Weights of a small mixture-of-experts language model, trained from scratch on English Wikipedia: vocabulary 4096.
Below are experts of layer 2 (counted from 0) of a mixture-of-experts language model. Rows are named router (the router's row for the expert), gate (a neuron's input weights, with its number), up (a neuron's input weights, with its number) and show model dimensions 256-511. Each number is 500 + 25 x the weight over its row's rms, rounded and kept within 0 to 999. Numbers have three digits each.
After each expert's rows: "mostly gets" lists some tokens that are sent to it at least half of the time. This comes from a sample of Wikipedia text that the model never trained on.

# expert 52
router:504493517533480531503502428488501512501512489476479535462515533526497475474485555483465544525429498494510538480501489533549510471500507481486484503456528523498526522488478493476509447492541532462474506524490495543533513521520496517527490559462478456489450495453501496489462495498503503511514511510502493497520460510500456548490522480487522522484523486533479492502520501478506482495468511530496517513487519493450485500497495448480496511531501522507474508522500486478505504504508516416486513530487466504498476518548472492480510491490518488490529474498487507570500499488550508513517511496534547504497473497492479526505493495474521523509503479509451527498429475444497517502466530523509491532518491451455496521503503541484471510520509532491540438511482444555485508458520504
gate0:468492498491506489514463499453512508510459516513507486472504530503497486518521514479526498522552505529467546508475524531519548497504495504491511538511511487555496485499479504449468521471483449443481545510513496508466483515512543467487546506476503502446517512507510455541491489483501488483466521525515469499513507472466495504472503496498477464480485500496538516524497510538552488513492465498533501473482521489489464464556521469537511503470528481484514503518504489478496500478491477507505521526506542505489507513545546486500490543484503487488517458495472516483505476510499478496527483512499476491527470504479476520516488507533500498478542515488500482512521510474484539512503546490498512524441466476516553492525466533516459499542489526490475511522481544526523496463479485
up0:486503496542501459520504545534490469501468477512503481526498511510547449482474495453515546485526524482478488532480477536551492494543477499461520487497482516504479514499489499499528513482485454471522519517521510476470464509511513471535500508475484491497533515518456473523502462485488544477488552539492527514520514478495460502490502461521496495536484500542505508451483518514523484505534483520515522526506491532494515458480490524489496533495538469475490509494483474516449474473533502491544486493536550494431470511467470503517476506527515485435499508533473503534459508531514501524537488520501475498471516479509572512504485500495477541463529484468477496504465519517494502491538526487485566519528535487467532519513482464524489468523507499449502532490496510510538526491481528
mostly gets: "idae", " Creek", "berg", "ware", "well", " Athlet"

# expert 63
router:495472521522491511443559474496501474476514524465519555491537577482523488492473539488504550512505511478483513497503458540533515503501511482490481519492507519510498540500522491522501489512487508441513440519494516504515520528491467525488526492470492501488422492466490470486485497479504469518483505517448518515528526494524466536472505507499531498473523493489500500486507524493524462492483527507480518499446461465472477503514491466509468561536484519511495484510528527501479496485497491458508443507469534549495475503520511511493497507497476489490509467571472487511518513482527485498506528506544511502489539511500521524473493512510478502519466495510490466456470449439517470457488489533515485527529492512460479524493483502523479470532511524484531500486477476509479473525499493
gate0:525482488529514505485471512523485514496487520506510539503539483487485491507498525507523460499481534459459502526470495479517559487518467485481445508529501494472541500507486504508486534524510466479503471504529468519496471505521514491509496499461495525511418501481512549507479486469488505481494463489460555490495491513498529502513501536516545522503545517540516517510513516544490493512506505528458498490460523504484543520543468519528508488453555524507523530493483532518465455526490476469473526519493493499466544516478517488472546449491493478544490523489502513498502493529519501495495493475493507476484446508505502471473476510500466495497507513493471523511480495481514498494454524489507526490548477493488476497455456511479486496500453516534458515502469521531549464449558496
up0:521516454481515477501484545538464496500531508535458508501540527502476475459506470458494557487496510506519510496510495487524451491495521500514520502506518458514496538525537475523546514496488501499509524481513524515482497500504522514471505507480540514505458475528482485462481529573488487526479500492533477475462428495506504496478527489558507509483485509506512504490539538532506452482505529492461510496477465476498448551509490480522496493509485491500482528503536505549482529523474516510535495519522497516470480487511491479490516479530518507506475461516498524502548461495488505477494527428504499497508476511501530445521514492485511520488487531496455536464503469508512478517403481516530475480541513503494499490483512515531501494500467487532517506490508464515491504483503521
mostly gets: "ot", "one", " this", " some", "ans", "out"

# expert 16
router:477488503527475503488534474504499515493500508502509569484535517531496516506421552515502532509440529441519484482532457539534523470504494471476483546505488525504500490486460503488510472482547519457496444526464503492507511531503475522511510509518435462493473490457532474486473469510506468510496505495532499507568495514524431524481505512533512539505521510515499504529501509507498489523488523531520513519479499537472501504482507483493485492523491515497471487498513510482492514496551446448498468507489526513509481505548465491498532459490501496495524474528448483502493507468518510512476508500539510520484530473499524518491494495461538503506439457482454521487474459475476488493491530493513486512522512460472469522505510512462472538540512521494508504488492480504466467486480475
gate0:490485494492467526503504455491559518514518548502476506504490528491512516500514500498521495478563505477452515483563501474484501500499457472468511489459492545487523526492526509515537504541531480549500466509503535456499517517493469512512493512491505522431513418465490507495535481498549484515533492441477522515557529556490489526513560480458514528491501516532483492488486494499513492496539477478493492480463482527480460481479492501505469483524470484520499476507522526542483491468507487493459515443502457506489506490506502470551491494489502517544542499486523541537499482486510491503476492475504499478478470504526489524457515552489464499516450515496474492477481504491510476492485486510509513508536520486516519489520509508486501504492496537504524537509470515520499464501523517
up0:517502467480477512504515505505541515519489554513504518467490515513499523488543512491501496501519558496500515484561489459492514486483509484480506500491481469514491499520487497489509492491495461499506453511517541480522504520502482491517506480512486508469484495506542541515527429526513507526520470525521512457499524463531483523503545517526477534491439529500488510515480513511512519495545499538545480486487464512489438533469468515521471503512475526491503442503518476509426507503466507485465536503535495535511475507527489475537499531486501503525481503489500478496502502524451470468517449465511478463499510488555527514473476552485503517505468508415511499511494465467516513476475441537565485505470511494484500454487512543450521501547515466478483525494499536505556543453510487
mostly gets: "200", "201", "202", "198", "199", "197"

# expert 48
router:477493548539470524496491464507506522506511518495503593485519528523543474517510525519514513484529518461484522491528533513523511455496496476468515528452539520460520526510476488519527452515494507442505502561510522522537502541496489500531473529487486476468440468447458507484477473504509473511479511501494543511539483513539471548461518512507520514494513467541487489478520480480494486491496537510469522542467471509465488486536513452474480500516469526487475495509521515470505488530497479452488508524497469499506499499536507492481513503517509508512507475515491521526489516499558518499475519493492532503455519495510480499479501497480491512500482492497476550473474492469517522449473554500502495548537501445432510517494467497491465516513499515488532488497480449585506473492522497
gate0:538497481533487499482506517519478511453496442542533499546473547510487484480512497490514473503524509495504460538520495501500533519495532582442481471511499495522483529516528465502408514518483507504534506515484416499479475506487497518534473495528513496518491452515506501508540469479546489490493501507511550495498498497505521560518465506494486506490488506465508525565458453494494531476522496451456553511469546511490469515512471482509508443484522503483512497505506503505487469530515504520490513507491508485518521447516464477505485531476470539542478518492461474512506521468523495481477504481471499516513505551475489500499488526507514513540514524501497446521517487499493469470513491506530514518467471536487480485480505513431509475450486523523489534497469469494469486538516503
up0:514507488519553458487515536497482543495517489487479503521509508500506500473498470470509504519548491519520465538513486521508531516467528534467496472480505482525518513496494508509515480510508493489508528495521470456453514480533490485527487478500504502479494511486530516516506493532531464536466509479494515496540498433541527506483481465490458527501489519432482504526452480483482498482561475497503528495475528499510473490495442509478413473514495446512457489484491502460480492524478509525521542483496519501471514510485495500486489466514510497495476513497484488499479524515498490493493497461495459499476505455542503487525527527525466540501482538456488516508545462509475472485503497480539477493472452507513525514464504486479510450521538506510529515502501518488519467490518515
mostly gets: " the", " a", " an", "The", " another", " The"

# expert 33
router:482493511512473542465505494483536505497509515487493538491504522546510533494456523497508528531542523467496533494503476513542514464493491475515499480472551513522485488488453470500513439501534525461476490530547481496519511518515516539537518523485477478469494481454483502493486476496506439514516468507490518518517460521547469545463519490500520477443495474513468489540486480477513483472455491476531508497467528519460487510486534469471472543531474515453471486512461479518494517514501475455496512555509490497495510497504515474486511499498489471493524474529516509543516505498520499502514513512516534498484526511495462521491495534489516512527482501505505506485452508494505505441503529518521499510525508475448493520510473531488446462509502501466506470500521502514479494457537467
gate0:516480490487493495525458464504513450468520482489504503504511497503505472466497539558483515502458538502485492506515479467529521504502554492525519506488514486490538528487533416550470468504557514518487525540456479490496478506504488499506464505513504522504476512482500514507449511488494476488516471521452507483492506506591511515493499509548499515484525549480497525530490536502536506441495469461475486531480508484530500510484497489453476466548497523485465468477531475461488499501505511498485487504434504462486504533508488504459513469495499484468477448433499504562488594475533522489503478523536532486496507508498466499481491479470489518486466448509475487508483487469444474476558535513480484496489486491488510526534483490506482459492508495489544478526500452493495488467519515
up0:532482485505470440526519503464525498507498511516514524508480488464508520461505536474486508478467529499447498484469511448483476490529523493466487513474472507549483484495498484469492525459509477526484507498530497488476515509558526489539445531520501513528481526472538499507529427510509484508486466513516508533480543494559487515500526472503448483453476476508491442487437492508533533477479505501487486472504507466495485485488486499505493492511488486425484515493549535489466490514520498518479490527556487461491494491514486495466518479500495494458480489522484497501504516519495493480482500510483473473516493532509468508502503517474480539533482470523471497499525487492495470492545525491456493545510488545488430525508512472463488509525463543508504451456469512518480488497523473
mostly gets: " de", " John", " more", " both", "ne", " William"

# expert 1
router:478513529521468539508559465474527518497514513482490528488507438492499490535497510512534526505469515478496498516488538522529511460489486470487463537453500524524536512486514466448503453498539534429488525547504502524513515553526488502519511512484461449491527480454482476492493505490505513496481502480483502506530487514565471523498492500552511508500516537551484494469482545514499486522508528524508512532484510494452487500544518484517507516530487498453469488496488526495487529518510473463512506512516510479491501510572523518472510491499520479511490495494480516509528517528521498517500525503540491510530477507504495524490506511483494510539488461517489530472462434498490493443492481496516496511507504491455491515536484468528461500515516523495499481478532480528496451531521536
gate0:522534520495526496515515509494491537497454458499505505503537505513506500496488490489480529443540532463457475533512508538521500510487518529501527495522501499525471473487528507503458566490535514527511500510522509493513489504444536480472509499514478513509491496505536519466528574491491526506471526502519480478535476519472539513499530509470489517489510467485490489530503489476522481440483520524512467538488455492510486510498530486479492531497472487483499516500490521520531518463521537520478525510472489476486484430535527535529498541512498515511521495556471521497516525474504566494501499532478459496482518539524511496498529495487559491493516501518507494454545512470429488534473492479506513510488531474469514475513487518500505472478514494534486545523535457503491524509516497
up0:474445487518526495518494496533562524479495522471527515480526498488478497502530465435477457496552534487476482527526493527495493531503460517503503410516492475516505506507541477513544535525479491531523478553487491479493467489524450469484553536511521473486509532542503483509528494483485510490515531462494531498492522485483521505516493501438501496524491484489482485469467486524465514474460468505488462511509506526522490494477467535531503472486480512485540538530516486499510506528533510488519499472547535527556490514503495492488526509485510498503475501510536498499508446520489462518508460559483525456506547486498462492524478515489510532505488515497515457504497514499513517468465490506493509520474471516533534486511496510482535508487496470513514506525485541477495459507511466
mostly gets: ",", "h", "han", "ha", "hi", ".,"

# expert 58
router:507519524560476526456477450484504487512518513507530542481514500479538508472448560492506521473500513456480510484504470521535525464492489483501484531433489511485549495510531527467499487504512528461483510546513516522519503535485509504503485514463432464451464495459507515486479487481522518513512527501503495524538523507557463530466522521471545516477483492532485490503488470558472503482485502536486493484479520505422496478499485470479527511510505506486513490471473533502499510503550469451514494545503473521497494523531502483489518495504529481493500464489498497529507526499534508473465508511515517516503520485498508487486480516442502524490455476497467522495462439481491515505483513513510508533519474505448500533514485521501470528531519497493539486473463472556491492480526526
gate0:494523456480543484512488517493520499488552515490459481490506502495560502452520487521514461528490511501494468494503506488521531516525495524494507517509470471513494485465528512495510483489476472521552483514488504523499481506485493450496504522471527486468543481495543483474472486477506519527490487502470504488496545452494534487498493492492522493485495520527521522538486525484503489500517507505524502479521450523500472559509453543480475540527479472510488524505514497462540482498518498507538505522465538478536512519470533509513470451502494476555535500512540470508484482512442530498544486493477490468412500523548511479483497466497494534485488546456508541501513479455483526502487499518479451519467488503518519532471469510475545493475490494427456491471489509488531488470525549
up0:530480505574501502499517511504469467484465464534487501489460484502492488520472499489488488501466464479498481486467491515500481515493522524483514502507473512462496518500463486544458534504557523493511520435494544493497520491497500507505502519527478544467499500498483540458511510542515476524511508487465513483487493472470511503530495508493506498507477453491473521504540482516509495469522568511518500527518513517499526498468490500526489485527501471480480512536456487526518550563499516517523490511496482526487514479544491456511482490474515505503506487496467543525505499456532518516484502540510504499534451502458502527487450505505491541531532502514510500481491502500508447439473514522477494456512449509521514526545501506487493547504558504495496547556527468477506496551502509
mostly gets: "\",", "\"", " (\"", ",\"", ":", " ("

# expert 5
router:485531507547460464525524463492532499519510521515450545518518477531506461508474489491526549494506547485495505511501487515534532476530473490462545483490529518486485533476547513495515449511543509437481511558480527534520504504510444509505498524527490486492496494450507525495480502493508496494516478494467516507522497517530459502488503511477504497487465499551484510524495507526473508471495514514516522510461451534482482509506505482508502509521482507507442493463478447500514522467484451451499514532515493510480502502501483513481499450459527469485513498548491499532500507547538477469484554505487508514517514504479494488485504492435504483504515479476503499478469499497512510448489522520516481562505494486460480529503484533461470486563509529464542452482467482527510493482508512
gate0:525525465504498488487481514515497503490476495469507501492533519513491545537484468494516512533529510467514476495501528519515478481479488494489510489495482546517549517515528497476509521522498503534541487492490555536541497483527474471500496488481524519510439506502491524508496527533512507506498516526503498511537514514532479484505497486482508518518488486556485508463526471512457514509513580517471497515509465535478520450532486503522561537498519495510517528458516488496522537508506458479513474514511508496505521523503491493460529480537478485513453500511532483469544495546533442505490505513488482475505467492502512469476478485477473489515478495514453496464505498456539553490497534527484531569527483494484483504518516522521513501536458503494492495487513523519512492541463565
up0:518527467523495505507480478498522531541488494573500515524552513519510528527525473494522507486547484447460499507485476506529474483488431472459556493487477487551501489532517506513483474565496457526521489502489501498523467470498517541471518467507500432524470471510548515480563478515546504482503535498518490439494474475481474533466512502467508519529488508498462456505508461500529500499516505536486485521539473493485499500527527500492531541518493453505513510485496477479462508451534511469506477520493515505518528528507485521533529468525497530511504531510493482495516494513490476501490529513498481483475515516469514486486503487465455541496500499522482518487487531523487497476488530502519450485494521506504533521538528549447526517528506524542548465487490482554490475486517521
mostly gets: "ick", "ing", "ings", "iss", "ink", "uck"